config.toml
num_hidden_layers = 10
hidden_size = 128
n_experts = 32
experts_per_token = 4
d_expert = 64
d_shared_expert = 64
hidden_act = "swiglu"
moe_layers = [0, 1, 2, 3, 4, 5, 6, 7, 8, 9]
n_empty_slots = 8
router_score = "sigmoid"
normalize_top_k = true
routed_scale = 1.0
balance_loss = 0.000107
balance_bias = true
init_std_router = 0.00764
lr_router = 0.00238
num_attention_heads = 2
num_key_value_heads = 2
head_dim = 64
vocab_size = 8192
norm = "rmsnorm"
norm_place = "pre"
norm_eps = 1e-05
positions = "rope"
rope_theta = 10000.0
rope_fraction = 1.0
qk_norm = true
attn_scale = 0.182
tie_word_embeddings = false
parallel_block = false
init = "normal"
init_std_qkv = 0.0357
init_std_o = 0.0
init_std_up = 0.0357
init_std_down = 0.0
optimizer = "muon_variant"
learning_rate = 0.0154
lr_mult_o = 3.0
beta1 = 0.95
lr_head = 0.012
warmup_steps = 50
schedule = "wsd"
decay_fraction = 0.806
decay_shape = "linear"
final_lr_fraction = 0.0
batch_tokens = 262144
max_seq_len = 512
doc_mask = true
train_tokens = 804800000
max_steps = 3071
dataset = "wikipedia_en"
Below are experts of layer 4 (counted from 0) of a mixture-of-experts language model. Rows are named router (the router's row for the expert), down (a neuron's output weights, with its number) and show model dimensions 0-127. Each number is 50 + 10 x the weight over its row's rms, rounded and kept within 0 to 99.
After each expert's rows: a language model's description of what the expert responds to; "comes before" lists some tokens at least twice as common just after its tokens as in all text. This comes from a sample of Wikipedia text that the model never trained on. Tokens count by the router's weight.

# expert 30
router:41 59 38 55 61 44 52 38 47 50 53 57 51 56 53 67 43 37 53 29 50 50 43 44 52 52 51 34 51 32 50 54 33 51 57 50 57 48 50 27 48 38 42 57 46 56 50 44 45 47 58 66 60 50 62 63 50 63 25 45 44 31 31 44 60 45 60 61 66 50 45 52 32 53 62 57 54 50 46 55 38 60 55 41 65 64 55 30 38 47 56 57 77 51 64 45 52 51 51 21 53 44 51 36 38 34 45 62 50 45 45 50 36 50 43 56 38 66 38 53 55 68 39 49 48 58 52 57
down2:42 63 58 59 38 47 44 61 56 60 71 55 43 39 49 56 56 30 45 41 33 50 51 64 56 69 45 37 44 63 60 59 60 50 46 48 67 46 51 58 66 73 52 39 71 54 64 59 48 51 48 64 43 33 62 59 71 53 41 50 33 56 37 54 27 59 49 48 57 55 41 59 56 55 67 53 67 42 64 36 57 54 51 45 40 52 44 54 57 45 58 65 66 38 52 42 38 49 57 54 57 54 42 53 43 42 44 55 55 48 55 66 47 49 60 39 59 59 62 43 47 57 60 38 60 67 39 56
down3:58 51 42 53 35 66 50 58 46 52 41 63 43 33 37 51 61 48 53 47 41 45 55 68 59 43 28 57 56 53 55 50 50 45 42 50 59 49 31 48 55 38 57 60 51 41 60 35 52 39 58 56 54 39 33 65 56 44 53 49 54 37 56 73 30 53 64 55 35 55 62 52 59 53 46 53 40 33 42 65 71 36 43 46 58 56 55 50 64 53 49 48 45 45 29 65 62 50 50 57 77 53 57 44 42 44 41 57 64 58 43 42 54 42 44 53 64 47 60 57 35 41 25 58 62 42 36 53
down4:41 63 71 47 38 48 55 55 70 53 44 50 54 30 45 52 33 40 33 43 50 36 45 51 49 54 41 33 45 41 49 46 58 48 49 43 41 46 56 40 63 56 48 76 41 50 48 55 49 44 44 62 58 45 58 59 50 64 70 51 69 43 60 65 53 46 45 33 35 50 59 51 46 55 39 41 53 64 45 65 55 45 48 57 52 37 41 53 53 40 72 52 49 56 37 48 35 57 46 38 55 49 56 55 49 47 68 46 55 67 44 56 82 73 45 62 41 47 42 59 51 47 60 34 35 43 49 47
down5:43 49 58 65 45 49 46 57 62 61 60 39 44 55 51 61 44 37 57 50 53 48 57 39 75 53 34 31 33 44 45 30 44 54 54 55 54 45 45 47 59 20 57 25 55 32 47 46 62 50 53 57 70 47 44 54 62 49 59 60 67 31 48 39 37 47 30 50 58 54 42 63 53 58 57 53 48 66 48 48 44 67 60 44 63 41 53 21 47 56 46 41 58 58 53 54 67 54 43 50 43 66 55 47 54 48 39 46 47 60 56 39 56 61 58 43 55 47 46 45 43 69 48 43 56 53 43 65
Description: Sentence-ending punctuation. Periods ending sentences or abbreviations (Inc., U.S.), closing quote-periods, ellipses, heading closers like ==, and numbered list dots.
comes before: "\n", " The", "0", " In", " He", " It"

# expert 20
router:42 51 48 31 47 49 51 36 71 38 48 42 56 53 60 64 41 44 46 54 52 50 38 40 47 44 55 37 54 48 49 54 37 62 47 56 53 43 53 33 53 32 54 52 68 31 44 55 72 51 49 68 56 45 53 51 40 42 39 51 40 48 47 33 47 49 41 49 67 70 69 65 41 67 48 49 59 50 60 54 62 38 45 49 58 59 57 49 53 46 73 40 50 48 47 53 65 48 52 38 49 47 63 42 59 34 64 41 56 38 61 53 28 70 68 42 34 47 38 46 46 46 44 29 49 38 51 60
down7:46 65 50 61 36 55 73 41 48 67 51 51 52 30 40 61 46 46 35 56 41 46 45 66 26 37 52 54 56 58 40 44 60 49 46 47 54 59 65 48 67 58 67 54 53 57 44 50 60 61 51 49 60 42 65 47 59 41 32 60 56 48 51 47 63 40 52 65 53 47 47 50 59 40 48 43 42 57 36 51 45 50 50 70 41 36 41 54 42 59 63 58 49 57 44 46 48 81 63 58 52 44 51 44 41 40 67 65 45 56 42 30 61 49 52 61 67 57 53 51 62 32 48 37 39 45 47 29
down8:51 49 60 38 51 59 43 43 57 46 44 56 56 41 60 59 58 61 52 63 56 51 65 67 41 36 59 68 44 57 50 29 61 54 47 44 51 52 67 49 56 62 50 68 46 57 54 41 61 55 56 39 50 42 44 62 48 49 43 52 74 48 58 45 60 25 58 58 43 57 43 46 55 36 63 60 58 31 52 35 48 51 59 44 47 56 60 42 49 44 69 35 74 27 45 48 56 43 41 42 42 58 42 58 55 17 49 51 57 62 42 56 45 46 57 58 44 51 64 53 55 70 55 56 63 63 52 50
down9:38 52 53 42 44 48 42 49 39 56 54 64 62 45 58 67 66 46 50 47 51 71 39 51 57 49 45 57 36 49 58 42 59 55 62 41 42 49 45 59 47 35 42 41 59 50 44 68 48 34 35 58 41 53 50 44 28 48 64 33 72 62 35 52 32 61 51 36 45 55 32 44 50 45 58 41 53 59 48 56 51 49 54 56 42 43 46 60 72 46 60 48 65 41 34 62 54 36 43 48 52 64 47 35 46 53 60 53 77 58 39 45 45 71 39 50 28 34 51 55 55 58 44 41 45 61 40 52
down10:49 52 44 41 35 48 50 59 63 40 32 49 23 32 40 50 50 58 54 62 54 54 38 58 40 47 62 71 60 43 70 42 50 32 32 46 46 29 50 54 62 49 55 57 50 48 42 56 65 60 49 41 46 49 42 60 63 21 42 64 38 47 58 57 48 30 47 41 48 59 50 45 49 34 36 61 56 54 40 44 55 43 59 41 37 45 62 42 51 47 45 58 60 50 50 46 47 27 43 44 49 51 69 54 40 49 45 54 65 39 49 38 63 38 45 72 40 62 56 60 54 48 46 48 49 41 48 48
Description: Dates and digits. Month names and the digits 1 or 2 in dates, years, scores, durations and table figures, such as October 28, 1987.
comes before: "9", "0", " ", "8", "2", "5"

# expert 12
router:54 55 46 39 55 46 51 36 43 52 58 39 50 64 59 54 49 36 52 34 44 39 46 53 39 48 54 43 39 38 43 45 22 47 40 57 66 46 40 43 64 41 50 56 67 57 55 34 45 53 64 67 53 58 50 63 39 64 47 43 69 35 33 51 52 45 48 40 67 56 54 43 43 60 64 55 45 49 55 42 48 58 57 54 49 53 64 28 38 48 57 46 69 49 67 70 53 37 37 34 54 48 48 36 49 47 48 49 57 47 42 34 31 57 58 63 39 55 47 78 57 64 47 43 58 53 36 54
down2:49 30 64 37 30 56 43 54 36 52 43 42 38 48 72 51 41 65 48 46 59 68 68 59 54 73 54 48 42 51 39 48 49 43 42 53 49 69 46 63 52 55 68 43 44 55 48 47 53 44 51 60 44 60 62 43 62 55 55 41 61 42 54 55 55 49 51 45 53 57 33 45 43 42 58 63 44 34 61 49 49 53 59 41 55 65 57 63 44 54 65 49 59 42 46 55 48 45 37 34 74 47 51 33 38 40 42 20 32 36 50 54 50 41 31 48 62 50 46 61 54 64 59 59 55 48 41 51
down3:45 71 67 42 54 45 58 51 38 73 45 58 54 49 40 26 61 68 46 52 55 41 50 58 74 43 25 50 58 45 37 43 51 51 46 46 61 43 44 36 53 56 58 40 57 59 38 50 57 59 59 49 51 45 61 50 57 40 46 32 49 49 38 48 59 52 39 44 40 43 29 52 57 59 39 51 67 47 61 33 60 40 49 50 40 23 53 58 47 48 69 51 53 40 43 64 45 61 50 48 55 57 42 41 57 41 51 49 62 46 43 51 47 53 53 61 51 40 36 71 64 55 61 52 60 48 73 56
down4:48 55 51 52 56 53 51 56 46 81 52 57 46 57 47 54 59 43 59 43 73 55 49 46 60 36 48 45 51 51 57 33 50 50 48 50 62 59 50 78 42 55 44 60 58 35 66 51 27 65 50 36 57 56 44 42 62 42 68 52 41 61 61 49 58 59 52 56 33 60 68 57 35 52 41 50 45 43 56 65 44 71 45 38 63 53 61 59 28 47 21 43 55 53 59 61 56 49 53 42 52 59 44 62 44 57 47 55 67 45 52 58 68 58 66 56 54 44 50 60 53 55 48 59 42 58 59 52
down5:55 44 60 46 62 43 59 46 43 55 45 50 46 49 45 23 41 57 62 57 49 61 41 48 47 51 51 36 49 36 50 47 58 55 51 46 43 61 32 43 26 57 53 56 67 67 66 45 62 59 55 46 53 54 58 58 39 66 66 63 42 52 46 56 45 31 55 62 34 44 50 49 53 40 57 30 50 77 52 41 36 49 57 25 33 47 49 57 48 60 64 39 57 43 48 53 55 38 40 50 55 59 47 52 45 41 55 44 53 55 46 53 51 54 36 28 37 61 54 29 52 58 40 37 68 56 59 38
Description: Prepositions, periods, label colons. Colons after infobox labels (Notable works:, Episode:), sentence-final periods, and prepositions like of, from, at, by, during.
comes before: " the", "\n", " The", " In", " He", " a"

# expert 27
router:56 75 60 46 56 36 38 51 65 48 56 68 58 65 54 51 53 32 34 47 44 59 55 60 33 54 64 40 29 33 56 39 48 53 56 55 53 48 49 46 55 35 50 69 58 44 33 37 48 49 59 54 67 47 50 44 58 56 29 61 46 42 38 50 33 37 38 35 33 42 49 62 43 43 45 57 52 49 55 50 43 57 48 57 41 39 43 50 48 32 62 45 68 44 44 56 54 60 44 42 49 39 47 34 49 25 64 39 70 50 61 58 48 64 57 48 45 57 40 47 38 51 47 57 56 48 38 44
down3:42 58 74 48 66 21 47 36 42 48 68 56 51 62 28 43 40 60 67 54 60 60 48 54 52 61 41 51 47 36 70 74 48 40 57 52 52 64 44 52 43 66 31 53 55 31 45 53 63 48 66 63 45 52 59 55 56 37 69 50 54 45 49 58 45 57 50 49 47 59 67 62 57 53 70 41 53 51 48 45 45 49 47 50 50 42 35 48 42 54 57 34 48 45 49 43 67 57 49 46 49 44 34 53 41 59 46 61 49 42 41 52 61 43 45 51 50 39 59 47 27 47 50 62 66 55 34 57
down4:51 30 51 57 62 40 55 32 62 46 53 39 53 34 43 72 31 46 72 39 41 55 45 41 55 49 44 53 48 54 46 50 40 43 55 46 58 52 53 49 66 36 42 48 58 55 41 71 47 65 48 46 36 57 56 43 44 59 44 59 59 55 40 56 26 49 48 53 43 55 34 59 46 52 38 51 68 57 33 65 44 51 68 54 53 50 38 41 58 46 66 48 55 37 53 46 48 31 51 29 58 37 54 62 64 40 38 39 52 40 61 70 66 61 35 50 53 68 49 39 48 41 49 47 52 65 53 46
down5:42 45 51 58 46 47 41 48 47 53 47 43 57 55 60 44 64 44 37 43 42 43 44 47 52 56 60 62 41 25 40 47 58 47 39 54 29 55 67 65 44 51 52 52 39 78 44 63 44 44 65 30 43 62 56 60 39 47 41 40 54 52 41 49 53 50 45 48 55 58 49 63 57 50 59 45 39 56 58 54 48 48 43 57 49 43 40 63 57 60 44 66 71 54 44 69 44 51 59 57 46 56 49 38 57 58 51 28 73 34 36 42 53 38 65 47 50 54 58 31 44 54 23 44 70 57 34 52
down6:67 63 57 44 45 62 60 47 50 51 59 48 44 63 63 65 40 57 53 35 61 45 44 62 57 53 53 39 35 48 43 53 57 78 67 39 52 40 54 63 28 41 43 58 37 53 45 57 42 59 56 41 68 47 33 56 54 52 59 42 43 48 53 63 41 23 56 36 56 55 45 54 48 52 52 57 38 27 61 52 45 57 61 46 41 54 67 46 59 42 56 29 55 49 48 38 56 38 55 53 48 62 54 50 47 53 58 54 34 36 55 37 37 44 35 34 63 45 49 47 42 41 27 59 52 60 57 54
Description: List bullets and hyphens. Hyphen bullets beginning list lines after a line break, plus hyphens or en dashes inside compounds, scores, and year digits.
comes before: "1", "2", "4", "6", "8", "9"

# expert 6
router:45 52 49 44 53 22 44 44 49 57 43 49 51 53 64 55 52 51 43 61 37 44 49 60 31 44 61 40 47 48 52 55 36 65 60 67 55 28 55 51 56 41 51 50 63 61 43 44 51 34 50 65 72 46 49 50 51 63 45 44 53 45 39 46 57 54 28 41 51 29 60 44 36 68 47 45 46 64 63 48 52 40 54 40 55 68 51 47 54 48 61 33 64 39 43 60 39 60 51 45 54 47 34 54 49 49 49 46 49 42 51 58 27 50 48 50 22 64 43 57 48 76 52 44 50 51 29 63
down7:46 52 51 57 49 47 55 53 33 45 54 40 54 52 45 49 62 59 40 51 56 31 34 51 49 33 38 48 58 65 37 50 45 39 59 66 69 43 50 61 46 48 35 67 32 44 40 47 46 55 68 77 54 58 51 36 62 43 58 75 56 51 47 38 58 49 52 54 52 64 40 47 59 31 53 47 59 53 54 53 67 49 42 32 44 50 53 47 59 41 40 42 53 46 40 39 42 50 44 53 64 51 52 48 54 48 44 57 46 64 54 57 72 54 62 56 50 44 51 28 53 46 72 45 85 51 57 50
down8:47 44 30 59 37 48 42 55 47 72 48 63 52 55 61 42 44 64 62 73 54 57 39 67 40 47 55 66 51 56 30 50 56 53 51 33 56 64 64 54 56 70 31 56 62 60 48 44 47 59 31 50 54 61 48 49 42 56 51 52 52 52 58 60 43 56 43 62 57 40 68 65 40 49 47 49 75 41 52 42 48 42 56 45 59 45 63 73 56 40 49 45 70 40 47 57 58 55 60 53 68 47 42 43 57 54 43 49 51 69 37 48 51 49 39 40 37 42 41 47 33 60 54 45 57 38 36 55
down9:33 48 34 63 42 56 52 51 61 59 47 65 51 44 39 38 65 46 63 51 51 40 61 45 56 54 66 42 64 56 37 58 46 56 67 43 64 43 52 58 53 63 45 48 56 44 68 48 65 48 45 50 55 51 54 48 74 55 41 67 45 36 42 57 39 62 56 51 56 57 57 40 56 43 45 45 39 52 67 43 47 65 43 56 36 39 23 46 53 57 36 51 30 48 66 55 53 34 57 46 47 40 54 63 32 50 55 59 49 44 65 37 54 62 32 64 54 41 49 62 43 55 36 57 65 45 51 30
down10:32 44 54 35 28 58 37 52 49 56 35 54 54 49 54 48 54 36 69 44 46 52 50 39 45 49 54 57 46 76 50 53 53 46 33 49 61 55 51 56 36 45 53 43 39 49 50 34 34 45 43 44 35 67 46 53 47 32 67 46 57 56 75 56 54 47 73 44 48 50 52 63 46 48 49 61 61 67 51 47 47 48 65 37 62 47 23 58 56 33 55 47 52 45 45 35 50 51 33 45 61 47 42 57 61 37 49 43 45 39 34 42 42 46 42 54 39 58 45 30 37 48 54 64 36 63 48 55
Description: Table cell separators. Pipe separators in tables after a row label or year (Total, No., 1998), plus list line breaks and dashes.
comes before: " ", "\n", " —", " \"", " W", " +"

# expert 28
router:48 55 29 34 55 38 48 51 66 62 54 52 74 58 60 38 66 44 42 61 26 50 42 43 34 31 61 37 50 32 36 43 46 58 58 57 66 44 56 44 47 49 34 60 50 54 27 33 48 50 44 51 55 67 57 63 59 56 49 51 66 56 30 48 35 55 55 57 55 48 49 48 52 80 42 51 60 62 52 53 45 40 55 50 48 47 50 51 46 50 61 56 47 41 49 66 52 44 47 37 33 45 49 53 41 48 56 45 53 44 42 42 32 47 55 74 42 50 43 45 49 56 52 58 55 41 37 66
down7:61 52 50 45 39 49 60 15 52 34 53 59 51 60 60 47 63 38 36 51 58 65 41 58 46 50 56 45 55 54 49 62 45 59 52 65 48 49 47 36 59 47 40 52 57 66 64 41 56 29 46 47 47 73 36 42 62 52 47 54 56 49 61 56 37 44 41 44 40 45 45 37 57 66 52 41 59 57 44 73 42 60 37 57 65 42 48 59 51 59 64 57 44 40 40 56 34 40 63 45 49 50 77 66 49 40 58 39 51 55 65 53 51 43 50 71 55 52 60 39 51 35 46 51 57 42 36 43
down8:35 57 49 43 55 54 55 29 57 37 70 62 57 52 34 46 52 58 54 48 52 50 49 58 46 59 54 49 41 30 64 49 59 49 58 49 51 49 60 41 39 44 52 47 39 35 41 68 65 53 43 57 47 66 50 62 45 56 41 37 27 44 51 40 62 44 45 63 30 39 45 33 47 45 42 56 59 47 77 48 43 46 55 67 51 44 61 55 38 53 56 49 51 39 37 52 65 46 34 59 38 67 56 37 57 50 60 65 44 51 62 52 44 41 57 65 41 32 52 42 51 43 22 53 38 49 49 64
down9:40 38 44 68 55 43 32 50 47 49 43 33 58 58 46 39 54 35 63 43 38 41 58 53 39 58 60 63 59 40 44 48 42 55 55 35 65 48 45 57 64 43 47 63 50 43 64 60 43 61 56 77 51 42 39 52 62 59 42 20 38 53 54 52 48 65 39 56 64 54 47 45 39 46 47 52 54 59 47 56 55 53 67 36 52 54 54 73 51 45 34 51 42 68 54 60 54 61 48 66 65 59 45 35 56 40 59 47 51 37 52 43 50 23 48 60 52 51 57 44 58 44 51 34 43 65 53 41
down10:58 47 37 56 44 52 51 63 56 54 54 52 47 47 60 57 74 47 46 63 69 48 37 62 48 56 50 35 49 55 57 54 52 49 63 30 38 42 30 33 43 28 51 32 38 47 61 46 45 46 50 51 57 51 51 57 50 61 43 50 55 58 44 46 37 53 32 58 35 44 48 55 52 35 66 83 48 38 39 51 71 64 43 64 53 50 46 57 50 50 50 52 60 46 55 44 65 59 54 64 58 59 61 54 50 40 36 45 57 48 55 79 58 55 56 50 33 50 46 52 28 42 42 44 57 57 39 58
Description: Closing brackets and institutions. Closing parentheses, table pipes and quotes, plus institutional name words like University, League, Party, States, International.
comes before: " |", "\n", ",", " (", " of", " in"

# expert 10
router:28 58 62 51 50 48 39 49 50 60 43 59 68 62 64 51 45 37 41 61 26 51 66 45 42 29 55 38 55 49 52 46 50 55 52 69 56 46 59 30 57 47 55 44 52 58 51 45 39 37 41 54 45 56 40 38 32 46 39 40 46 53 60 38 39 60 47 49 71 56 49 41 55 77 53 56 59 47 75 43 58 44 67 52 61 45 60 51 71 52 62 56 52 37 71 53 47 56 46 43 48 41 56 50 38 41 50 49 45 41 41 35 40 52 67 54 48 58 47 48 35 55 49 49 62 43 31 43
down9:71 29 50 58 52 46 50 52 37 48 41 43 51 55 41 43 56 56 45 47 50 57 43 34 56 47 54 56 51 55 46 72 50 42 54 47 46 63 46 34 34 58 51 69 60 57 64 36 74 46 63 46 50 61 56 38 49 48 44 46 56 60 35 59 67 55 63 47 58 75 53 77 45 60 57 52 56 37 45 52 57 66 56 68 49 65 52 27 42 66 45 60 53 58 44 50 50 52 48 53 41 47 53 54 57 43 33 68 59 70 42 52 60 44 52 64 41 60 71 52 35 57 54 49 57 52 57 54
down10:57 57 69 47 63 37 49 35 42 52 37 51 55 44 55 63 56 40 52 51 56 57 36 41 39 65 59 56 53 45 57 51 37 54 63 27 63 39 62 36 46 56 53 49 36 69 62 55 54 56 34 39 57 35 39 64 56 44 48 32 31 50 53 42 63 63 49 57 76 59 54 48 53 52 51 55 62 41 59 33 45 44 49 67 62 39 41 39 43 53 42 55 63 51 59 40 57 58 66 61 47 36 50 65 52 48 47 52 52 41 48 51 46 44 48 32 57 55 44 38 28 28 45 48 46 50 64 64
down11:64 56 59 63 51 51 51 44 52 43 54 62 46 44 36 36 62 53 59 51 61 49 60 44 63 47 47 27 60 45 65 76 56 43 35 40 41 45 44 35 49 32 49 52 60 56 45 65 61 54 39 54 50 41 38 53 53 54 40 38 34 54 64 64 42 48 59 58 48 35 56 47 41 58 55 44 43 52 69 41 68 45 31 51 44 60 50 51 53 48 38 57 67 47 63 38 52 44 69 64 43 52 48 45 48 63 45 45 50 32 41 61 59 36 37 68 64 46 43 45 25 37 48 41 44 56 44 61
down12:37 34 45 64 28 54 50 54 58 60 57 36 64 68 59 45 52 45 52 40 52 58 47 72 66 40 54 28 45 64 35 38 64 47 61 50 43 56 52 25 52 42 46 43 45 58 29 67 40 47 52 41 43 56 50 46 47 57 47 55 47 48 51 34 52 45 67 51 38 60 35 53 50 43 45 49 54 36 65 64 45 35 43 55 45 53 45 59 49 59 53 50 53 40 54 62 33 38 54 37 48 46 57 47 46 34 49 52 38 39 59 41 17 48 42 43 45 51 57 48 62 50 58 71 59 44 53 54
Description: Line breaks and ordinals. Line breaks, especially after table rows and between paragraphs, plus words like first, second, left, end, several.
comes before: "|", "-", "\n", "==", "The", "==="

# expert 0
router:49 51 46 35 74 60 52 56 41 57 57 67 59 53 58 49 47 35 43 51 27 63 52 41 42 41 65 46 60 22 46 44 46 65 57 71 59 41 51 34 60 45 54 63 52 59 51 43 44 50 36 48 49 65 39 56 45 38 39 21 65 47 51 57 34 54 60 57 42 59 38 41 55 64 47 45 67 43 59 44 47 49 63 44 52 43 51 47 54 36 53 40 54 48 51 55 52 53 45 37 43 51 51 62 44 54 55 43 52 38 61 56 38 52 65 71 38 47 43 48 39 54 41 40 54 34 30 65
down2:48 56 47 43 58 47 42 58 45 40 45 46 52 36 48 55 51 52 55 43 51 55 62 56 41 34 55 46 38 64 66 48 33 41 32 42 53 24 48 47 43 57 53 68 68 66 40 52 47 48 55 53 34 59 43 33 68 65 39 41 45 46 61 58 62 49 70 59 54 50 45 44 69 57 64 40 46 47 67 46 53 56 75 52 46 46 47 36 46 48 24 52 39 65 41 41 48 58 43 57 45 48 41 44 38 61 56 54 49 43 65 43 64 52 52 63 47 61 56 70 39 45 40 46 56 71 54 39
down3:37 55 39 53 49 28 35 62 49 46 65 43 47 49 44 45 50 40 44 58 41 43 62 57 50 51 50 38 51 58 45 63 56 23 60 44 39 26 48 57 38 28 59 58 55 38 41 49 34 32 52 58 53 57 59 44 47 62 54 65 42 44 50 57 51 56 67 45 56 66 50 55 44 40 53 40 64 59 53 55 32 42 55 51 52 43 56 39 46 53 38 64 55 66 44 70 44 54 52 63 60 44 31 62 52 43 48 47 17 51 50 40 58 57 38 41 63 57 52 52 47 57 46 50 50 67 65 62
down4:35 50 56 53 41 47 41 41 39 49 42 47 42 68 54 48 52 57 47 60 49 58 46 45 56 26 30 45 55 68 61 55 25 34 53 54 42 51 56 61 35 59 49 55 54 50 35 60 50 56 57 47 48 61 44 50 41 36 61 44 31 40 72 20 47 46 40 61 43 47 43 60 58 44 41 56 60 42 38 44 61 55 36 49 49 55 39 42 32 45 62 38 45 51 57 51 64 55 46 36 74 45 48 35 54 51 41 69 36 51 55 60 46 55 48 34 56 54 33 57 56 51 52 53 43 33 37 46
down5:33 38 47 54 38 39 60 63 40 55 36 71 36 63 66 27 49 33 55 50 46 52 59 53 46 44 51 58 52 32 40 52 30 52 61 62 46 50 43 41 58 43 47 53 63 55 64 56 50 48 64 60 48 52 53 42 43 60 69 45 60 47 49 53 46 30 40 44 57 42 57 41 57 60 55 60 57 67 62 51 35 49 51 48 41 33 70 56 55 48 52 55 55 48 63 39 50 32 41 50 51 24 69 35 31 49 62 55 53 58 57 41 31 46 42 63 62 47 55 47 45 44 47 55 38 41 54 42
Description: Proper-name and institution words. Capitalized name words and nouns in institutional phrases, often after the, such as National, American, United, Social, Chief.
comes before: " of", "s", ":", " and", "ly", " States"

# expert 18
router:51 52 32 44 55 41 58 37 36 45 58 72 49 53 60 64 62 60 48 48 36 55 67 62 45 50 56 49 50 36 46 45 51 53 62 59 54 52 53 53 62 44 20 61 56 43 36 41 55 54 57 58 62 46 56 58 63 42 47 34 49 38 44 46 31 41 47 44 55 64 72 58 33 87 50 56 56 60 52 55 50 43 56 54 48 44 62 41 53 45 72 43 46 34 58 70 34 45 43 44 52 48 57 63 40 36 51 41 44 42 44 49 53 64 45 59 42 46 50 51 45 56 46 45 61 37 36 45
down7:44 45 44 58 50 35 63 47 43 45 51 55 58 54 53 37 36 54 58 57 39 39 47 49 46 53 46 40 52 54 49 52 54 58 44 55 35 47 52 47 57 55 45 57 52 66 49 39 41 77 52 43 64 44 62 50 49 32 46 50 45 52 50 25 57 59 34 50 39 30 58 48 56 73 39 68 44 31 61 53 46 34 32 38 51 55 51 57 55 60 68 43 30 56 57 49 57 53 52 45 65 46 49 51 42 54 42 66 45 31 39 33 73 45 58 63 54 56 47 57 67 45 31 41 36 63 53 57
down8:41 44 44 55 67 30 49 47 41 60 59 56 58 63 34 37 59 53 57 54 57 44 51 43 49 41 59 46 40 77 62 50 47 41 43 46 44 66 50 68 41 36 64 56 45 39 56 49 59 28 49 60 64 59 57 44 56 62 54 58 54 59 48 41 45 56 51 55 75 53 49 36 43 45 43 39 55 52 75 70 58 53 49 70 56 61 46 37 32 43 49 52 48 56 41 51 60 62 44 65 47 45 42 53 51 55 41 58 54 38 53 58 60 43 28 51 26 40 41 64 44 46 56 43 55 58 52 33
down9:38 47 44 50 69 39 43 47 66 49 55 43 56 54 47 52 48 53 48 59 42 46 70 34 37 55 46 37 49 52 56 48 51 47 42 41 43 54 55 50 39 29 33 37 48 49 63 23 44 50 50 34 61 58 55 61 69 55 42 52 62 46 42 49 45 59 41 64 45 41 43 41 43 47 54 53 35 55 32 47 48 38 36 41 49 47 44 38 57 61 30 29 43 60 54 64 63 33 39 60 61 49 66 42 39 54 39 52 44 48 59 30 50 42 48 38 63 68 46 59 47 67 50 59 38 29 55 51
down10:52 38 58 49 45 50 69 49 40 54 47 66 37 61 51 47 77 67 55 62 51 45 61 64 40 29 34 50 48 45 52 38 44 67 50 55 52 50 49 42 58 53 57 65 48 57 54 57 46 62 39 44 53 51 61 55 55 42 66 59 53 43 60 46 51 67 75 50 46 55 36 58 56 35 49 63 53 37 45 58 35 31 49 36 44 61 42 30 33 43 41 59 50 55 47 49 56 52 52 64 33 41 60 42 40 53 56 47 64 34 59 52 51 53 58 42 37 47 32 49 54 37 59 54 63 52 54 24
Description: Spaces before numbers. Standalone space tokens before numbers or list items, in table cells, dates (on 4 May) and indented lines.
comes before: "1", "2", " |", "3", "4", "5"